Experts of a small language model.
Experts: 64 SwiGLU neurons an expert, a softmax router.
Training: 402M tokens, 5227 steps.
Below are experts of layer 6 (counted from 0) of a mixture-of-experts language model. Rows are named router (the router's row for the expert), gate (a neuron's input weights, with its number), up (a neuron's input weights, with its number) and show model dimensions 0-127. Each number is 200 + 20 x the weight over its row's rms, rounded and kept within 0 to 999.
Before each expert's rows: a language model's description of what the expert responds to; "gets" lists some tokens that make up at least twice as much of what it gets as of all text. This comes from a sample of Wikipedia text that the model never trained on. Tokens count by the router's weight.

# expert 7
Function words, suffixes. Prepositions like of and by, plus word-final suffixes closing a noun or verb, as in Constituency, Coat of arms, Transferred, released.
gets: " of", " by", "ing", "ation", " the", "ed"
router,202,164,243,202,171,224,188,183,167,195,175,172,179,178,179,189,204,211,206,246,198,198,237,181,195,178,192,226,218,216,179,237,223,192,208,192,233,211,206,202,181,219,212,168,198,169,191,205,209,186,184,226,197,194,174,191,216,218,171,173,220,188,187,202,219,188,178,175,202,201,226,211,162,223,201,178,242,197,197,179,223,212,195,180,207,217,206,193,205,176,183,176,216,215,181,211,192,237,183,229,217,200,181,233,215,237,234,208,193,192,207,203,172,168,193,186,207,238,212,223,182,194,201,173,210,229,211,207
gate3,201,197,220,232,161,126,209,203,165,238,206,217,154,196,175,212,172,187,180,197,181,196,194,203,164,198,202,193,195,224,200,187,212,195,218,155,192,193,185,196,201,200,181,163,197,224,205,243,205,204,195,198,210,225,206,200,183,256,207,198,215,209,233,182,200,198,218,262,203,185,180,217,207,191,193,198,212,211,199,198,188,200,173,201,210,197,234,200,202,220,205,215,199,224,201,200,206,169,200,200,210,197,189,192,168,217,209,202,169,232,214,193,202,189,192,194,229,188,230,216,205,226,223,178,201,157,190,203
up3,210,197,199,187,197,244,164,196,196,205,200,187,186,261,222,162,203,196,180,223,225,205,210,213,196,189,191,200,180,150,187,185,198,200,154,198,199,200,214,192,196,241,197,198,209,202,193,202,177,198,222,201,200,201,193,201,220,201,201,200,202,200,205,212,137,194,193,191,214,178,227,208,207,200,197,197,210,219,212,207,221,243,199,159,208,199,249,199,241,201,239,201,131,198,201,183,199,221,207,199,187,200,183,188,197,211,186,182,200,172,196,198,190,179,249,201,175,235,208,238,215,211,209,200,199,187,198,200
gate4,208,171,201,215,186,198,204,200,200,181,225,176,219,208,207,186,192,200,200,198,205,205,195,146,210,196,223,180,208,199,194,195,210,187,206,206,199,169,152,199,202,201,201,200,184,207,198,182,200,195,223,182,222,167,219,190,201,207,204,196,242,179,199,197,201,166,259,131,199,203,235,198,215,196,163,172,221,211,208,198,196,200,200,224,200,248,188,199,201,212,203,179,245,191,197,198,201,203,232,201,195,200,197,197,209,206,246,187,211,189,203,210,155,201,184,214,220,204,212,211,194,156,201,169,193,266,199,219
up4,199,187,211,183,200,204,202,215,166,189,182,200,197,218,233,199,204,196,200,227,176,237,196,210,203,152,206,180,173,201,220,170,194,220,214,220,226,180,172,199,206,251,201,199,187,158,200,254,189,193,202,193,192,227,221,199,212,199,195,249,202,200,127,186,195,216,207,175,201,267,201,199,208,200,197,155,172,183,212,183,184,209,206,196,187,209,204,215,188,204,207,213,201,203,201,214,183,220,231,203,195,199,159,212,229,218,193,201,208,203,200,201,179,193,196,214,205,219,200,232,180,209,203,163,222,206,201,205
gate5,222,201,198,223,202,199,224,196,216,202,234,194,203,200,209,199,197,199,199,199,175,215,203,152,237,207,200,199,191,220,182,238,181,179,186,173,196,197,195,209,198,206,170,239,199,170,205,211,196,198,210,203,201,187,229,187,221,242,290,198,187,176,157,200,200,151,201,205,202,168,178,217,201,181,200,211,198,183,217,200,225,204,199,198,201,170,218,192,194,204,208,208,151,191,198,192,202,180,219,212,193,205,199,186,197,217,219,221,202,205,195,117,199,191,204,205,206,206,189,201,217,223,200,189,214,186,199,230
up5,169,188,204,208,200,200,210,198,214,198,177,205,192,254,245,200,138,202,201,201,197,160,147,202,206,220,200,213,213,194,185,207,198,186,153,212,206,221,190,156,205,234,215,246,207,200,199,188,212,199,204,249,208,237,217,197,208,200,181,199,187,164,205,199,218,231,176,183,203,193,205,200,220,128,211,193,210,198,201,209,199,173,201,199,217,200,219,194,191,203,185,241,186,199,228,157,214,185,199,200,190,193,199,196,211,216,196,200,198,201,159,191,165,200,208,222,201,200,209,186,200,196,199,217,215,193,190,200
gate6,194,141,198,204,185,187,202,193,219,203,181,201,199,195,171,190,192,225,199,203,187,199,202,210,229,203,201,222,166,213,191,176,200,190,221,203,198,234,197,209,219,198,243,121,201,203,195,213,202,209,198,196,210,207,212,198,157,202,190,200,218,192,180,206,202,200,172,236,211,200,207,198,223,173,207,171,238,188,202,200,163,211,223,179,207,200,253,139,204,210,203,236,205,206,180,208,201,200,198,200,184,175,203,219,200,237,194,212,222,202,200,208,174,195,233,191,157,190,199,196,215,199,182,163,208,201,163,202
up6,175,185,201,226,267,194,202,222,203,201,201,220,229,175,154,184,215,199,200,230,189,210,212,233,226,204,180,219,184,201,230,217,216,204,187,177,167,217,183,178,244,198,232,198,206,186,201,192,201,196,202,184,234,200,205,192,193,243,212,194,197,196,204,203,247,196,206,222,226,218,202,198,213,161,201,194,193,167,201,199,197,219,206,200,215,227,197,200,200,170,216,158,188,200,152,179,227,158,202,219,172,199,185,199,200,213,206,230,201,200,197,200,191,161,225,199,181,201,150,171,195,200,207,196,198,202,199,199
gate7,187,199,217,204,200,185,194,200,159,180,173,220,212,202,206,196,187,200,221,203,199,216,180,228,189,197,201,205,221,207,178,199,204,215,219,159,198,227,201,201,209,199,213,199,206,192,200,200,180,212,197,199,177,186,199,200,202,195,207,185,200,202,184,200,208,196,196,253,243,187,232,214,168,191,141,206,207,195,193,203,255,219,185,222,169,202,201,244,181,205,180,200,199,211,189,192,200,199,194,180,190,198,203,262,196,248,150,194,173,238,229,205,200,202,168,199,188,199,170,161,197,225,208,185,201,172,181,240
up7,212,201,209,194,202,208,220,191,205,201,183,223,228,207,192,201,191,191,204,200,219,221,184,188,196,166,201,213,197,152,197,183,200,253,194,213,206,198,163,195,202,200,159,200,205,186,206,200,200,200,186,200,201,200,167,201,200,164,214,231,195,204,193,200,194,198,185,147,194,183,196,220,254,208,204,157,219,207,204,215,202,211,199,239,201,196,203,183,240,188,207,206,206,193,211,142,202,234,207,189,197,199,200,205,237,198,225,161,181,195,185,200,200,169,222,178,207,266,183,202,210,194,155,202,191,209,240,189
gate8,226,214,245,200,203,200,205,176,185,207,195,229,200,254,195,195,223,199,200,215,222,184,168,203,200,130,204,224,201,204,249,205,210,207,242,198,159,198,201,189,149,191,199,188,199,192,211,218,223,200,211,228,184,191,200,198,189,162,182,197,200,195,230,180,224,215,203,193,186,189,201,202,199,262,237,144,199,221,199,199,192,189,185,238,202,189,178,173,216,215,200,199,202,221,217,202,181,209,193,187,189,198,180,237,202,200,221,199,204,192,200,200,151,210,199,200,195,190,220,202,219,199,205,201,186,199,200,206
up8,200,193,177,209,228,215,188,202,200,263,206,188,189,172,200,204,208,203,199,165,189,226,188,171,204,201,185,154,200,201,197,203,191,203,170,222,177,213,228,204,204,235,268,228,182,205,200,186,172,200,201,196,197,205,182,193,203,188,200,180,266,195,233,233,177,152,218,217,198,205,234,130,192,182,214,229,188,200,224,190,214,218,200,198,200,198,205,172,200,196,203,197,199,208,197,198,202,188,185,206,245,200,202,172,194,200,198,181,200,218,204,209,197,208,200,184,204,204,199,192,195,226,195,197,192,242,193,201
gate9,198,210,226,198,176,201,194,199,201,173,173,244,219,205,197,204,202,210,222,199,211,202,218,199,208,202,202,190,218,195,190,183,197,239,220,211,218,190,189,222,200,202,174,150,191,136,162,183,200,226,226,229,200,228,169,193,242,205,197,177,196,190,200,186,201,197,216,211,184,199,224,226,169,159,214,187,192,181,207,221,191,200,211,181,201,215,244,219,221,212,143,183,182,191,230,200,199,254,208,199,198,193,199,220,194,221,202,197,196,201,198,190,191,206,187,198,154,192,189,201,203,206,190,160,205,247,198,205
up9,180,170,163,235,215,161,236,198,201,194,203,181,184,189,200,199,190,203,164,191,190,197,205,214,210,199,220,197,207,208,171,212,196,199,202,199,200,197,214,167,203,164,206,247,194,190,234,201,213,190,178,159,171,199,252,238,184,203,213,175,203,204,205,201,205,180,200,182,189,179,202,227,202,187,199,204,198,222,168,200,215,212,200,205,138,209,202,201,199,201,254,210,198,224,198,201,220,216,197,201,239,186,244,154,214,211,204,176,195,191,201,167,201,197,200,187,203,164,197,193,202,203,258,195,201,183,199,202
gate10,197,200,201,200,198,210,196,206,200,193,214,202,202,197,219,198,194,203,207,173,201,199,198,178,202,285,203,174,196,230,151,196,185,203,200,193,197,206,120,198,179,213,249,192,190,218,201,167,210,225,214,244,210,196,201,200,203,197,198,224,152,200,195,163,203,200,229,195,178,200,197,196,197,192,183,172,183,202,197,225,200,191,206,200,201,175,192,192,240,248,197,204,201,195,200,198,198,195,197,155,185,227,204,231,198,199,180,195,185,213,186,218,197,247,195,197,185,201,200,211,204,166,198,191,197,223,234,201
up10,203,222,197,141,197,199,223,203,216,217,200,220,197,210,188,216,198,190,200,183,188,239,209,178,186,210,199,200,204,239,202,200,190,195,187,127,170,220,199,196,206,214,195,225,210,215,199,208,192,201,204,195,205,201,194,193,201,167,190,237,201,244,236,200,175,202,222,172,205,225,175,185,201,225,195,184,198,182,215,199,213,202,201,213,219,197,201,189,200,182,231,186,210,193,175,203,200,198,200,185,174,214,200,188,175,189,251,223,148,215,194,145,249,197,197,183,198,203,192,199,200,164,205,201,198,203,245,236

# expert 0
Vowel word fragments. Word-internal pieces like ou, he, ro and short word starts like de, A, I, he, as in Guadeloupe, chemical, southern.
gets: "ou", " A", "he", "A", "ro", " I"
router,200,199,205,215,189,207,175,171,160,230,181,205,180,154,197,192,190,229,239,211,200,179,220,190,194,183,198,213,241,217,181,220,223,198,226,161,240,216,219,192,163,215,229,180,176,171,178,202,203,204,175,209,203,170,168,224,193,209,187,212,216,212,208,215,218,190,199,195,211,187,208,217,197,194,218,182,207,210,210,174,211,191,173,192,183,226,222,181,191,190,190,203,202,226,179,203,181,209,209,241,199,226,175,226,226,199,219,215,187,193,219,175,196,168,194,181,199,222,231,217,150,172,231,177,179,187,224,193
gate1,178,194,201,137,227,197,192,189,183,195,204,210,212,196,203,183,170,200,213,196,233,199,237,214,219,202,201,203,205,195,203,193,199,202,195,173,196,200,205,201,210,197,201,203,184,169,156,201,199,210,212,185,183,194,202,214,210,205,195,189,198,223,199,298,202,202,172,229,202,180,249,226,217,186,190,198,215,202,216,194,185,200,202,168,276,224,203,186,184,196,197,211,200,215,204,207,205,202,171,187,207,186,202,200,195,202,220,243,200,216,195,203,200,201,192,235,192,206,202,205,192,201,218,132,186,200,194,194
up1,197,191,183,207,225,202,162,148,207,236,203,189,201,203,191,199,142,226,197,176,197,190,201,201,202,204,204,201,210,205,200,204,200,181,203,203,194,211,232,212,184,189,208,190,234,209,228,191,182,185,201,200,187,235,213,207,199,199,186,202,175,199,201,175,196,205,201,215,207,204,204,191,209,196,177,205,191,258,202,205,192,206,231,209,202,196,160,188,208,209,208,201,172,266,171,206,201,181,191,205,199,199,224,194,198,182,208,231,238,260,170,201,198,162,191,180,206,215,210,196,202,131,201,208,200,201,152,194
gate2,198,200,201,220,219,226,172,218,186,177,180,207,200,190,207,225,199,141,208,160,184,201,205,200,196,182,201,196,190,211,220,183,186,179,172,201,235,172,203,256,209,191,178,203,203,202,204,199,159,192,187,170,209,169,166,217,187,196,207,211,209,196,202,205,235,191,203,200,200,181,203,198,201,195,194,198,203,201,199,179,209,196,206,144,205,191,185,197,262,149,224,192,194,228,192,202,188,205,203,233,200,199,171,247,213,201,201,184,193,185,200,201,246,206,253,191,208,195,203,203,170,223,183,205,198,206,233,200
up2,206,196,201,133,209,229,245,200,203,220,201,200,193,218,200,201,238,179,198,200,196,188,250,200,199,174,229,200,167,209,180,184,204,205,199,203,263,200,218,200,207,128,194,172,200,203,227,209,168,195,194,195,199,198,201,198,199,252,196,207,200,200,195,233,228,200,203,191,199,233,200,209,182,207,190,215,193,251,180,209,219,198,198,204,224,181,207,226,201,200,200,212,227,193,217,201,197,193,214,193,198,195,193,203,195,176,162,196,169,229,202,203,187,198,202,158,208,209,193,200,206,173,205,197,237,170,211,200
gate3,199,203,208,189,193,164,186,194,205,181,195,196,197,210,198,188,211,207,172,188,198,254,221,193,193,214,229,199,201,190,202,191,251,199,200,224,199,156,204,170,200,197,209,199,217,219,175,185,201,205,202,192,186,181,130,204,225,225,181,220,212,201,221,184,178,199,200,200,202,199,217,201,199,199,197,191,223,200,222,180,201,202,201,207,189,171,210,197,190,186,229,218,205,250,210,198,171,188,158,205,192,209,147,185,197,204,243,202,223,205,193,157,200,166,194,179,174,233,184,194,205,238,222,175,229,244,196,203
up3,206,199,204,220,202,195,198,199,206,211,196,198,202,199,185,205,184,230,171,136,204,226,205,222,204,222,223,192,200,263,209,196,229,199,231,176,188,190,235,224,192,202,229,197,244,246,200,191,198,192,172,196,194,208,200,194,199,203,216,193,190,198,213,180,201,218,206,201,197,197,198,155,200,216,217,199,197,174,201,201,213,198,230,199,202,126,164,205,208,205,178,177,198,203,201,204,188,200,211,228,187,212,192,202,192,196,200,164,254,212,177,234,203,199,239,167,197,201,204,199,163,197,224,235,192,210,185,202
gate4,226,204,201,186,200,199,198,188,205,186,188,259,163,196,227,199,199,203,210,186,222,222,203,199,216,204,193,178,253,220,200,186,208,185,201,163,194,197,197,207,234,199,195,195,182,154,189,200,181,197,200,221,188,222,221,220,239,200,199,180,200,210,201,191,211,199,216,203,199,184,202,193,199,199,261,147,213,193,212,199,216,184,201,198,185,191,204,196,227,213,214,200,140,210,206,244,199,209,204,189,213,194,224,217,200,165,200,190,204,198,218,174,207,188,199,206,197,250,193,144,196,233,195,156,198,197,210,168
up4,201,197,208,201,203,194,200,202,200,203,211,199,204,217,193,200,239,210,182,198,208,214,183,193,197,221,197,209,175,197,202,196,194,218,194,184,210,190,198,172,172,155,216,210,199,221,186,192,237,218,200,183,195,156,198,202,199,200,196,200,199,190,200,229,232,193,193,195,201,197,197,209,170,205,163,226,216,202,215,211,172,203,210,210,209,212,193,214,200,200,200,126,236,198,206,186,224,212,197,228,176,201,134,152,201,198,211,200,199,200,257,199,202,200,204,174,269,142,177,191,186,203,222,206,204,203,168,202
gate5,242,179,200,211,252,204,228,220,201,205,172,210,244,220,198,213,176,184,196,187,233,203,171,207,174,214,204,221,168,236,156,200,241,182,228,192,205,199,223,174,205,192,199,195,195,192,199,186,236,200,204,175,205,201,198,178,223,200,216,189,169,194,220,190,176,204,209,185,148,191,199,204,168,213,202,240,201,202,193,164,200,211,239,206,192,199,192,214,202,190,186,197,200,211,260,197,185,200,193,200,195,210,163,186,217,169,201,192,236,188,188,198,216,200,182,181,204,185,191,167,153,201,211,216,200,198,205,203
up5,197,218,203,195,194,189,234,209,213,200,204,194,177,249,196,200,217,200,222,204,244,210,233,180,222,200,194,139,176,221,200,211,194,206,198,226,201,219,216,201,201,193,176,195,240,230,241,199,211,192,178,214,216,199,197,210,186,203,222,176,204,214,185,207,186,199,201,192,226,194,229,164,201,187,185,254,205,205,172,238,194,194,201,216,194,174,198,188,155,185,196,200,193,182,208,268,213,200,202,166,189,206,185,201,198,160,202,189,229,197,191,189,165,201,207,165,229,192,201,201,215,186,201,218,199,200,217,166
gate6,194,181,200,204,202,221,212,172,231,230,198,201,233,212,205,201,201,189,245,199,201,182,193,185,156,216,200,196,200,253,168,208,198,204,196,205,150,190,198,168,216,225,217,201,200,230,198,182,232,222,187,192,201,195,240,184,198,200,170,178,192,203,199,234,223,199,190,202,202,225,218,184,241,191,202,238,193,199,200,203,201,198,161,198,141,213,200,215,196,199,241,212,198,184,201,191,210,201,193,191,216,205,156,231,205,196,210,185,192,195,209,202,199,200,200,212,199,227,199,244,159,196,194,196,200,201,260,195
up6,201,209,200,178,200,186,194,198,199,180,200,216,193,201,199,227,203,182,175,203,208,198,187,196,251,200,191,210,217,192,207,181,188,193,200,178,270,219,202,200,177,203,199,221,145,230,173,180,198,195,181,215,200,213,202,199,200,212,200,198,198,203,185,158,157,187,196,148,194,200,186,201,210,185,192,199,197,175,210,165,201,215,234,201,267,203,214,185,194,201,235,182,221,201,199,236,225,202,194,205,191,153,204,191,209,206,237,217,225,199,184,211,194,175,205,202,202,151,196,189,205,219,207,197,245,215,208,221
gate7,213,200,209,200,206,200,196,190,167,192,213,199,213,220,202,185,198,202,200,221,196,186,240,207,223,204,198,230,236,197,192,187,211,200,154,207,197,200,253,205,205,203,201,256,191,169,192,185,185,237,197,220,201,189,200,173,198,189,176,202,179,233,200,211,180,244,194,190,235,201,205,210,188,191,226,123,200,200,202,205,218,172,210,205,195,151,201,215,196,188,152,165,217,199,211,200,178,216,208,209,207,199,196,194,196,207,193,151,190,203,189,201,200,200,219,199,234,213,198,211,184,211,187,207,192,195,139,199
up7,204,204,201,194,202,172,167,160,245,198,201,195,200,200,168,190,169,208,184,199,170,206,165,175,203,200,226,203,195,200,202,207,205,209,213,185,190,229,184,222,204,197,192,192,131,185,180,217,204,200,188,187,159,201,187,219,199,202,189,202,201,204,203,196,214,148,202,217,216,200,149,165,225,151,179,198,197,201,206,199,203,213,192,212,199,193,217,201,232,212,196,182,203,207,177,202,202,184,202,214,193,180,208,192,201,207,208,201,232,237,199,209,223,222,180,197,206,213,205,117,182,235,185,212,219,213,226,200
gate8,198,200,191,194,241,190,198,196,214,190,201,219,189,152,212,191,239,173,220,199,199,138,198,174,194,172,208,202,252,186,179,201,200,197,201,209,201,224,198,175,203,181,226,242,200,195,221,191,176,201,201,206,219,189,147,203,200,223,208,204,205,204,193,206,216,205,200,196,133,201,193,233,197,203,148,210,201,224,198,198,177,191,192,196,225,218,240,205,211,167,210,196,216,167,202,199,206,187,200,213,214,196,181,236,231,190,172,167,180,202,196,178,208,182,200,187,228,196,200,180,183,203,214,201,200,197,242,200
up8,195,198,200,210,197,199,157,210,215,198,198,188,205,224,201,200,228,209,210,221,187,231,200,212,200,183,197,209,197,237,205,191,188,199,172,195,204,192,214,202,162,190,177,179,205,184,201,169,196,212,207,200,198,197,194,191,195,186,227,192,235,195,180,182,201,200,201,214,201,191,203,190,193,204,222,206,200,195,198,197,221,207,209,205,223,210,238,236,240,249,188,208,220,199,160,237,205,204,190,202,182,257,201,211,173,147,199,188,200,185,164,197,195,185,177,162,209,209,212,194,171,208,164,201,206,259,274,195

# expert 23
Endings and table rules. Word pieces like ed, en, un, an ending or inside verbs and nouns, and markdown table separators, as in forerunner, caused, presidency, |---|.
gets: "ed", "n", "en", " an", "un", "on"
router,204,186,232,214,189,230,217,180,193,208,193,211,188,182,174,169,190,223,203,202,200,184,212,169,160,193,193,195,213,205,176,225,232,185,233,202,205,232,188,188,196,208,205,213,189,173,167,226,160,198,184,227,176,207,172,226,213,221,167,180,214,222,168,231,224,183,171,160,177,171,212,212,186,220,214,187,218,217,215,196,207,206,170,203,170,225,212,180,184,199,208,179,236,214,180,241,174,229,206,216,198,208,189,226,214,232,196,187,182,199,209,196,188,163,191,195,216,207,224,233,182,168,211,204,184,209,213,216
gate1,247,200,214,197,210,197,201,201,200,202,202,193,205,131,196,197,209,196,215,199,234,197,199,176,198,202,212,203,210,165,203,204,224,176,197,173,206,253,202,205,184,191,200,212,200,246,206,201,195,203,195,171,203,209,166,198,215,193,115,207,203,200,179,193,197,164,201,165,200,186,248,220,207,202,220,209,181,174,202,200,210,203,194,204,198,200,184,195,189,204,192,195,250,268,213,199,212,198,198,177,207,215,201,201,202,189,200,178,199,199,198,217,261,199,229,189,200,200,201,199,204,180,223,206,189,201,201,194
up1,151,200,208,200,193,204,218,191,202,215,193,170,198,197,200,205,212,203,209,201,197,207,195,210,213,197,210,203,188,251,200,198,203,213,242,200,209,194,202,192,185,211,231,199,209,212,159,192,221,200,236,197,222,202,264,196,195,152,193,202,179,144,223,197,228,198,203,262,201,198,175,194,200,197,179,248,239,244,195,199,180,195,199,201,251,218,263,199,184,200,209,219,212,217,210,198,179,200,213,203,159,208,197,180,197,178,198,194,199,185,196,202,199,202,173,200,200,218,208,202,200,198,210,201,203,201,176,210
gate2,229,212,211,203,187,177,206,196,150,200,216,239,211,212,200,204,176,195,198,199,219,200,217,204,183,185,209,229,199,206,198,223,203,197,200,202,191,189,190,221,208,197,199,199,208,194,199,207,200,197,168,207,206,223,219,194,278,203,217,175,116,202,182,200,221,175,187,192,200,191,231,193,143,200,200,249,161,230,183,208,198,204,190,199,194,217,180,199,198,189,201,196,221,220,218,198,200,217,200,204,237,229,201,172,180,180,184,199,160,210,184,184,203,199,191,200,216,174,183,196,199,149,210,205,199,201,184,194
up2,199,199,187,212,198,227,206,201,172,192,229,170,200,168,199,201,198,207,199,165,212,197,216,217,227,191,208,202,200,154,198,165,210,171,191,182,201,209,236,165,205,201,248,198,201,203,191,185,207,211,196,171,205,170,188,201,216,200,203,227,225,199,183,175,188,183,160,197,193,218,196,184,240,167,203,154,185,186,198,210,181,196,194,194,180,198,267,241,210,204,220,203,199,202,190,160,216,237,226,221,181,201,201,199,205,212,197,173,234,179,207,239,194,213,199,233,199,191,203,197,220,200,238,201,164,194,198,189
gate3,197,197,198,201,200,204,198,198,200,166,193,205,225,230,208,236,187,199,202,245,200,196,212,192,133,193,186,249,199,212,200,195,219,210,208,201,196,197,211,185,201,180,207,203,202,195,201,199,197,257,208,250,200,181,169,202,202,146,184,214,196,232,231,203,192,199,232,187,192,193,201,194,180,228,229,201,192,190,201,199,244,200,174,201,200,214,187,205,195,200,196,186,198,200,208,203,231,206,201,196,185,249,201,118,200,196,185,196,208,209,202,200,190,184,168,187,202,221,208,176,208,210,193,189,181,183,170,165
up3,181,209,198,256,200,206,240,182,197,159,199,199,202,203,197,225,171,201,181,217,203,198,218,189,184,204,194,196,185,200,180,185,225,228,221,195,190,232,233,197,201,209,201,206,205,191,203,188,171,199,224,200,200,187,185,157,202,192,195,196,231,194,300,207,186,239,221,208,194,200,183,188,200,197,205,201,215,200,160,162,239,202,213,198,153,197,200,156,208,198,200,197,199,193,213,194,210,203,225,216,203,213,199,180,189,195,193,174,217,182,202,206,187,194,218,192,170,200,200,184,194,210,201,199,226,144,193,206
gate4,189,210,184,200,193,225,199,194,156,207,199,191,187,202,192,196,200,189,181,199,210,207,199,246,206,216,189,194,205,188,203,211,146,195,211,226,202,146,192,199,232,200,197,193,229,218,147,224,220,216,220,200,169,228,204,205,158,190,178,164,213,201,179,217,222,188,182,206,194,200,207,147,224,168,197,199,186,217,204,248,197,206,197,208,226,199,207,234,190,189,199,213,202,211,197,217,193,156,214,241,206,200,165,182,195,206,198,200,198,200,202,197,172,202,155,180,205,203,214,201,227,165,199,186,194,196,219,244
up4,199,198,188,211,193,170,205,199,201,192,214,225,203,198,212,201,198,196,250,180,168,188,199,201,206,198,183,197,198,200,188,197,208,166,203,200,195,197,189,183,199,222,216,212,219,191,200,208,205,199,217,224,222,188,178,202,215,143,200,200,141,187,201,218,201,138,202,252,188,184,207,200,158,200,199,189,200,168,256,180,198,197,211,199,204,199,214,234,179,201,206,208,210,227,184,197,177,181,202,201,244,274,206,213,199,207,201,202,201,188,189,200,213,200,200,200,223,205,153,197,230,187,167,183,181,224,201,201
gate5,171,203,209,213,192,205,228,196,204,170,206,196,207,193,201,200,204,201,202,188,205,198,163,195,150,234,202,206,185,209,188,200,208,172,222,193,200,177,192,200,200,199,203,202,204,185,207,274,192,196,201,198,164,157,194,204,216,255,168,165,195,220,200,213,206,199,195,197,229,201,221,212,159,177,188,207,200,193,141,200,163,194,200,229,225,207,231,210,191,184,203,203,204,196,214,120,201,203,227,200,200,199,208,200,200,162,218,206,186,207,204,193,211,189,207,203,199,200,183,165,203,199,203,191,197,220,185,237
up5,201,205,234,201,211,187,210,200,200,196,194,197,200,205,229,209,192,212,226,130,179,200,199,240,199,160,199,200,200,200,218,203,185,179,200,198,177,202,193,198,209,187,201,215,199,203,217,202,213,199,195,202,198,184,199,237,190,194,237,207,197,189,211,232,199,180,215,195,195,199,225,124,144,197,172,189,181,220,200,206,197,198,199,209,265,190,200,183,226,216,207,179,242,218,201,173,201,176,200,193,191,214,200,199,216,200,238,201,199,200,201,190,202,221,202,189,200,191,203,178,203,200,205,197,150,206,199,131
gate6,199,195,201,214,194,205,215,207,168,203,199,208,254,215,201,159,195,199,191,188,183,191,179,199,202,207,185,203,204,182,198,194,199,203,200,215,181,200,201,205,191,181,216,179,149,201,197,227,161,206,197,214,208,200,228,215,209,182,172,201,204,236,171,199,199,175,196,180,233,115,200,213,217,241,228,165,221,242,162,240,187,202,202,199,191,208,227,200,195,193,225,201,200,190,201,199,181,227,225,194,193,150,200,154,203,156,215,199,202,210,211,194,193,235,200,198,204,212,196,195,203,221,201,204,200,209,201,184
up6,185,214,231,223,217,217,191,200,211,208,198,186,198,204,201,168,200,211,200,173,188,195,200,200,208,201,200,181,250,237,233,162,184,200,234,199,201,165,222,203,197,189,203,202,207,172,202,188,195,166,232,199,217,211,193,184,202,170,206,207,198,207,162,199,218,197,184,236,179,206,160,200,200,227,206,238,214,191,174,196,182,225,188,195,204,288,199,216,200,196,168,192,200,208,188,246,194,236,228,189,221,202,207,200,161,196,179,200,221,189,200,202,200,158,193,200,239,195,203,188,228,201,196,203,201,201,215,204
gate7,201,198,211,192,177,211,221,201,173,218,190,199,200,205,199,190,181,176,200,197,197,175,206,205,206,210,210,200,197,200,170,198,204,199,200,196,208,204,223,245,230,174,192,220,157,203,159,235,147,196,188,182,171,221,212,211,247,200,230,207,226,206,206,200,207,198,198,167,197,176,217,229,246,165,206,138,177,200,231,206,202,209,182,175,218,199,212,202,192,206,208,203,203,170,180,228,205,200,178,200,197,189,175,191,196,197,147,208,200,205,219,200,199,199,190,204,197,243,184,217,206,163,201,163,154,199,204,201
up7,200,242,204,201,181,202,197,204,182,199,203,212,196,194,181,209,200,192,215,200,238,180,196,198,168,281,205,198,199,200,208,199,180,201,211,198,197,199,201,198,226,208,205,194,197,197,144,217,205,196,213,212,202,206,181,260,202,201,193,197,135,195,208,217,211,226,174,187,219,206,224,205,202,217,190,197,194,200,175,190,183,204,199,209,190,199,182,125,200,235,207,213,197,198,194,190,204,200,186,220,206,196,199,201,260,190,200,201,198,215,181,151,187,182,206,227,213,203,225,210,238,188,196,200,178,213,207,172
gate8,205,194,200,246,199,249,222,213,204,159,207,189,203,195,203,189,200,202,200,209,206,186,174,192,201,202,196,194,192,220,150,200,205,200,193,204,200,195,205,203,242,200,198,227,184,252,236,207,187,193,195,242,199,220,199,214,228,197,199,206,200,162,204,201,213,164,168,196,175,138,184,255,194,177,203,199,183,208,191,203,202,199,202,215,174,172,187,198,194,214,227,181,211,189,193,202,197,239,202,201,196,170,212,218,207,200,200,161,199,194,201,148,206,208,194,197,211,213,202,165,176,175,194,198,168,155,201,202
up8,191,221,199,199,164,177,200,188,246,180,201,195,201,201,242,169,217,211,178,199,200,216,205,236,187,241,205,202,199,213,176,216,200,172,191,181,195,202,198,252,204,220,190,201,181,209,225,202,245,195,213,183,247,200,239,200,196,200,202,187,211,183,170,223,198,189,189,216,194,197,201,129,226,213,209,198,193,192,192,201,211,223,189,202,232,183,181,255,210,200,203,184,199,194,193,177,199,204,200,200,230,196,200,178,192,208,192,200,205,194,244,238,213,209,198,200,205,156,187,232,215,238,209,193,200,223,185,187